From a checkpoint of a small mixture-of-experts model trained on Wikipedia: 8 layers, 735M tokens.
Below are experts of layer 2 (counted from 0) of a mixture-of-experts language model. Rows are named router (the router's row for the expert), gate (a neuron's input weights, with its number), up (a neuron's input weights, with its number), down (a neuron's output weights, with its number) and show model dimensions 80-159. Each number is 500 + 50 x the weight over its row's rms, rounded and kept within 0 to 999. Numbers have three digits each.
Before each expert's rows: a language model's description of what the expert responds to; "comes before" lists some tokens at least twice as common just after its tokens as in all text. This comes from a sample of Wikipedia text that the model never trained on. Tokens count by the router's weight.

# expert 53
It responds to: Past-tense verb endings
comes before: " to", " in", " on", " by", " the", " from"
router:499476541506508517538503520430563482435399484585494556495494440498442530447469355477487479475460479511580448493442433463428512456591492522580446503460564574462517512531536433534473459495419432568601499469529470478472525518491495527545453385
gate2:522526408447506541580451467463602506499558520427549575462486485535463433472457469521460476561519503461474431521530495470507537429532558476528542444548590468434575387534527508535464516472395476524536461493549481556473482490497461489507493504
up2:449456507380470465493530572564482462441378425548539490523428553520517441443510469494494433505531463471503627475548453521565491523484566471485552450549440502508602459432481537468529442449508461524493501455531515434502418418459511407535528541
down2:602536492548510391442490538487572542521466492489553569506487491465486529508520589501530566559498466484465430553509520497498498550568533458449504632463526507450410470514429581465546489453489544442429499453438466529456488603595488559456574442
gate3:463489404585502391360540520521516473497440480446418524605532563454477485423462505544538472543493481556517440557593520464509522531490524464572513499546549501507469426558485521496529482529585470466481497522467603460418538458534502513592577488
up3:444542500591551572441476462468511415484496541426486567457506477482446557548437455380499540587581476551475461529521394522453428519580452608487498455495620543474416547536468498591466447555476451604552443611529505443431550491537427559473573458
down3:487489458551587475510529464546461545514537466492496503548524416438477572429424449520546579484465408571442470592534452462569498459510494497398427563577473546485531522547463473461529554509516536433448542453378478450552463584585394519534546493
gate4:489574511559500555387595449402493441481523541532585475524533549608549438552431458568459402575518464443449512534464490490389465568536460530518556525540553583460500436544487429518526578517468481512539459492438489502486481483546385440520523522
up4:525514502491493472599474511386562533494530450551601498653605524474527493481466435494477462580412498493452573465537561437520448467549499505470483532465486521504481599524477521511517542515446465530545531462492483487474398518465433382457485488
down4:496491477523547342543520492474550461458423497543456517450470539502542542542466489425458444475586572511545539505507482553572502569478513569534489603504394559503599450516478419533478492521480461548670557483505548509556500520540570454572490481
gate5:504462465406492449467538590537595595415434369522528559509559452553507532505447454444506485540461470515467516430505479485524526546526512487447501483565430552523489521597517448412472495556413472520463433534411513570451463573524506555506466504
up5:381505481408493440472577562499486400476505492507533548451563472430530510596447491495510469452508488520513477452398523514546552537530452458476471517501473422415512560542501479416456475492501473476586410430492499507499458597601485556506446457
down5:542478522478488525390515520519466442529596512479491422520414466445462586413509514541466403421610501589523560513630428429493460552504585498485507471551433503503507496484480463433512484422591620448540425531475475508473450503537555602503501497
gate6:548410400457437534465557518459473538468433515432566549539501575515637464461500513470500572614430473495474434538581476419519470620537562570502528478521588531479514492494574484533528415453526503452512380537514471473435454407440509527495420525
up6:494527483504502443548481551533554490458574558482502555457498412497393523521432533544606549465620560521525530514433548562457550389485472497500457611477546435487498505539372531499471576620471462440439488528482508480551483579488484556527506520
down6:496476542483452428483518442436520541517450505480529519507494477463433578524514470449512509491435553575525506525408524458413595477518471485415562468422529533549484532551513414442499531500448536514490482537550511377468565384427627515478560520
gate7:597521457452539479472530443500550531415405536482507501540488512477535487391608527528466514626467486544418500469543581520448547495503459424508481569558483496451597516466439524421438592509519516544497516548389457526409487503471564510526448497
up7:539487486407587448495542491501602534459428537473530541517419443554587500407533446454481466584466397489490495452465484487463492488518488459512468514579460497392535576563457576458449565536538463512560456504488412492448541543497529574485414460
down7:503447535584444529464508618461449484456505542512415507490417568480548567471521545506559512517541544541483520474551453556501485572593460511468503501525510545527547421539550536556511561547511554479570489536343537481559419563549505494585349469
gate8:563579521556434507481530446540591538472461430522522500513524472431482587476527432462542421467496421543545450542438539447527450505482491407548467484526391500558483484497469441465455503491540717529463534578509481482534435563527551513532424484
up8:508468501571478464539458466506577435533454557516511529437521505612491468521506542566606448533581518464459536400453560508520503479417453501538470471436474587526550461423528541524516570567484496481385576500452524471535551488504646482451470564
down8:587500481471482485531508534463417574485440603491529476387519467393496431450498532459541519500319507469500529598405572473523452547474474575488564496507503584485526491454531596434515565474473540526340472528404461419516462453422457451548570489
gate9:495531529585538517545443461536591625469528406503531479421467496395498474401457460443425483459468438478490483455491414494532495421506501442430506413485435390493457451515548558371510438464412515455485563440565462538413432440464447443461516516
up9:516534492553534539518461505517533547460493404486567528440536503538572424393482481464531485398565435513497470465474414555516522416502483475429534527537579563472467440500512610449495461487489471494461568448562512485470485511467453480488560536
down9:494534559462481565555486458494441546498531532527479572477476493538402433485590466464481482495530482513511561448531567495519617538469459431597587406443441469522484483441481523475542500525447565495461527544551491570501606484524583558423542460

# expert 16
It responds to: Abstract noun suffixes
comes before: " of", ",", " and", " in", ".", ".\n\n"
router:542476512449506544457562498456472511459519569457461542505468497571504549548456544504550599478452517474490572388404446518497522528540459573569535538406487401424432543472541382552481486500408456415511490449469432452412486456472440424470448538
gate2:582500467461568541503520522459527430523478442540554485598458435460411442456495419454471514458527455533547517478504515501525547420545508458483507607542457349534434532544497480486438486519499494556530442528486452529591524572436520480542460453
up2:528431551452601527496508468420469512460455452494470507598437449507484456484466604458491524575564460535564528431558487533421585395526484510451498582468509397590465557533505456566487485491418435532523454533457488496510484531502466460507504441
down2:538519522560454535356538486546555535447560564543536464524523473604449558491609509587435411526452481410453493573500487486583484435491503571548495487538495558496414475467498513413580486481484462506523510497548473506526614453506562466488404563
gate3:493517503442570483512541568526533557374523542473530471526559530611515567554579552510540566573497474466546538434492513557479523508461439537493505406515608490476514515557388407471501518435475512450544505479498540488499444501453521518561527510
up3:453590534532568445449450423574537392464523497423493491496480562480522402496424492522543427514538462515395500566480529529543514486407490543527519495509522535485519603486590577417522464549583470527512524556552454468531548510474570498477503399
down3:504506468561487525540540521459511559494484559521456498563491546551480642527529559518538466533493582554462485459535534424489524464404583553366507458513564480500466486389504508481494567529476507486523525592534514536505434538519594480609474446
gate4:512592559509564488498456409536474501506535510478411569582514558562543450592520502571471518468549526521577522434569439573473461525553497548486427500563514432524454490534552476558413561409478454488455528525499564399541512526543548438543498546
up4:405490467482499458524525477552492476461425532506491505581485442490522549461487475491549451529522522513559411443549548544414582485517535491536561460462466523560518518511506455515552423547481513585427483510467494508386569454497545510480430458
down4:431549543572465430453507473431513421515540489508500467454468506376512467439448543416465517460447510622468513549374490460443521433460558443478439550542468500483605511508525485468436614525529494552421426495411526430454528520484469557571528408
gate5:568443509447547489481527508468496544531529507565614476521585583504517543489462506511498523431535494535421576446566457515539402558445459556525520490476459503478510488551501285492574577504545469445565585542475443509424564524508528410446515538
up5:475538447522540584513523602509485469473474541462471481493476498540534463520561518557412568504415510478472493555546482483475580495544538460434571555490518475491437465492410655564536412423436542483536464408469547525512502506496518603521481572
down5:375512427491474482498494481416421452537384432460491547498508479542559564577411494516505552457463569528498463531533415498505461512447450591511479458545485536574536589481462436543374497549531493486530443642465588385482460570441560417474547507
gate6:529488462534426438566498445457534598579428536534561552504495574551481479488625457457433516511558497496600426441516509455486614535572625500451446518543512510533489457547489463591573432542508493553476494502542551520503555480446551521538520492
up6:471463513599544499561483542593544371435555416565488459556474477469500492456493499492455423454424596547375459592488503555533469489480579446561521480525472516511493526511474535436523457497527534505419485470438541550514474515529583520493508440
down6:479501557483494565611407392484555533497478490579574510649464513557436525543471454624426615429511505544508502436559519500462501545509513454524423501430578498625485471549514445475479448514536507520460481426472500545502501531418535516462462675
gate7:534579413459480379458538541468476495529476509495409556546587510528558519523446452492544496456521534482416521561491552540502439507458500596449483545497481476468520585491473601505418498512473573419465504452515498516567447548535468532510439487
up7:464520427437491506460414548458456499460449515452419562608569619569595447462533525514522564506525577553372381500586520522539413538488529487539540499523524489445518411533427601549470536524485479489537546532473476472504493523523521489520524466
down7:476477455574525467441525556560487479546482482510613495489577422526454530470580499477519449532530489439588498469497536486454451529520467518480485525562486524534412475492452528574544498407548497506525502531512468468577514375398519439539592473
gate8:541501544529582448456586492466612446447553527482531507549452461497496467581526516486493476469496599491532670459450506491423509470520489493476409489505586497503468492519597426380509550580549482514514474443518494530493454395458434493476491513
up8:487510446496463522568502567507472527515548462661468524484578458569458596440502479546512516515455505518555531474533513538528538489520408481458504511464511506520538552475528543447475485363467429513472509455441508483475536471511576414481496578
down8:459427476535526550498492480428525433568446522524535447415499483473576462477527503456468491548600388401392402445497519477428468482567507503503467546425492586475527594576490639525430608541509464500547510505502531498565576532475469481509450413
gate9:556505494508475576491480491521539526524499498562522493510432458471540561417577452475484492459564438523526506428511497510528456450476467477543424437438483506505510555547539421409569511359547596521498625495507493489482469600454461475490531569
up9:516478486501485577460592524480550450611482521447531433535374473436476509545399520538516451464598419477460531527482433435533459470495459499505553505422478565466451483526516497440462544463482396484644517513461445508480478518476474500466500516
down9:535548570461546523575560476485457578483454548488455519441587499441480506542491386369542537516495474437593477604431471599461435494508516525551559517512496440570500432521417583490532448579513520490523462507498481558571476415451481459541461509

# expert 51
It responds to: Separators after numeric table cells
comes before: " ", " —", " +", " −", " .", " —;"
router:443610507414550436563451441441445557520517578422523540515458490467581474515429500529566479505584559466423516469549522564441553497546451486517524502507551446425547495484514516541424565399545575468429533487517576408529556468470424432440528482
gate1:440500543497436499475604581494452487457459507500544621444554360509501457512469566452426485523444448503522460408473427534486442448460494528457545452519535411542506418458529452499478536496558494492495475532428493428465434533515514584524507426
up1:484492520511509490483488408545491468438506491445434487477400489536424580490535497518517438548535544518520439482480488465458543439538512474458435495528441495467476561518415529507522386517550570493544494419575481514503417557548465531504561494
down1:531584436534482545468478440519552465436473534503551506441513524473475528443407553464553475441473468485554559582470458483479558539433455578495411480493487495498556608523508460566490470472468563492526463556496453412529493372500411579427465529
gate2:425406483466320480465557553530514476548500504566564590521483549504555567522453562492440451497400433536527418502508529524513505420472527543547526417501409438539516530477492489381514501501532458559519470467545498490383435503563435595508537483
up2:579601464526516550508488442383490542447526433550433459555554434433417475470534502495494503506479583523456595546415502423492488557465436435491515636448599515495492561542485460461523501550438492417529513510558423525510537507445605472468393545
down2:434484466497374529548440557449551428486484439418416476512453488564495450516448455524449453531471567527526515524535482495522463377489515492500468541481505431585523533433473537514563515543525447378511610432546496513543506539489467525571466571
gate3:522479512503443565452499536562497542439585467448521424548609440554551511461507557465468506464441447534508489509466484540558440460374358547547503512455525499542465387581521437402490609533459451493527475495494470459446477500475576505501444531
up3:559452453529417550477559524506549465534475453569435453469491448543412567446546487447459548532489426580562476525442529450471430474575545543400503468498452565532513549487524448577568397504560448489513410459540479571497444555508506515488530441
down3:470525540459509537464574552481487481567433504425512412488468560501472516506471470465561410462431490487491515591540514592521586583522514514535487491504499577438541655499497527530527432496446502503423524449380451410523616389485492591450490492
gate4:557449584542486521460514510500496527490576493539410494501546451537508442497491515455540576456523615503425610499497488571497552568433439513485495491506431566559503447464466515591482418431447541381499530442487545469457512566416550437467437504
up4:475498442449508480551463481564516456473426453414554483517467518542566505471481532505449478513428497514534501504457544545473513442528527561422436498432544499494480551576517487428527459563464499615576485558437420557514445542578461544638538491
down4:474464468542492511643589558511514460534464539548485468496484500515473495556564527367538504520551513380467525450518445547487562494494535519387500534468544454496446459571538530497446412413487553503506477509434495571402467548538503509515448408
gate5:507503430506471497499492593475540511508451475434493481462543493539591590343504490528457525473510416526603565469454519474489401614530453526423539547481516507508397537532499451449561549542434445575457408471509414514542497534448507588542576523
up5:573421577516510519464533461588496464468498449476491538516503540577502542522494498466486488555456514533448430394503545571576498487466554539482479438474431588605493479482504484448534506530535446422420520465503488555449453583530542401535440431
down5:371477487491588644576469473592520490481481510522482489475523537436450443556488480525520461482448542426538499538400495450484535432465512493514516495486460548513531531510445525357590461500458549477578580591523423588601573504548431591430508506
gate6:541541564519475615419555533518487475495595508437570506542535529519569524509468594499482499500477423507519347436489463558580475452425598565511543482522534482507555405481519474478525645495560444490470491538435505454513499488447528496510486479
up6:517573487491463564530496534419394470492509534577537629487588577483470411566418463478560509521449455473532508499521562516539512603475469532533496514501489551489519444514528474452562565534532490569516499612496464501564618445498512484608467464
down6:587589480472598513521512524536474491495477489521482567518450508509531469495460531396591438452457458590480465492558577532531511515445499552428551498414483489501555527526530437539556499569485514423507504536466562476469483512472448489480373602
gate7:591562593566368576540459487491539415476560411482593408464572573509499582498468444491499512431532488509464557442512534462468558473527472603476568408454552567570500544499542510500556507540415505503500511481460459512515463508448403447513545473
up7:480445521470555433427522498562517525472388594442430545561439474527551452553466523507519420606487530495413479529505445583518463590423563465533448497495392520434477459431420492409555487503575567447493504495484548474438509434448508500474470532
down7:578476531532539511569497471506512415441555576538435489384513574507505510459457510419533506535634551431464517529482449464509526478459545475440545436480446453522489452473468498458483511521561460582510457598469560506512471529465419453492500520
gate8:510507503536446482451504533611545471494513514430531511560484516561524635462568491495494502546479475520501501473464543463469423574530489511442492487486528531486493469578656489425492525545512467534436374502483525531491427637485556510542521475
up8:579466441478465558537487499507429526458459511533492446453495519499459501472553477414487541373445505558476554530469513465546489510480492465473540475470517538521446508480426471507559402445494453527560485499537475587528551507547446490494462579
down8:532481547388427492535530445490549518410478557437481453474533476543477452465509546544497456568407488508464506366468532454502449570531532486581490437563457535534523495508479485465544510464551559535401560411448491555581596504509506452497512413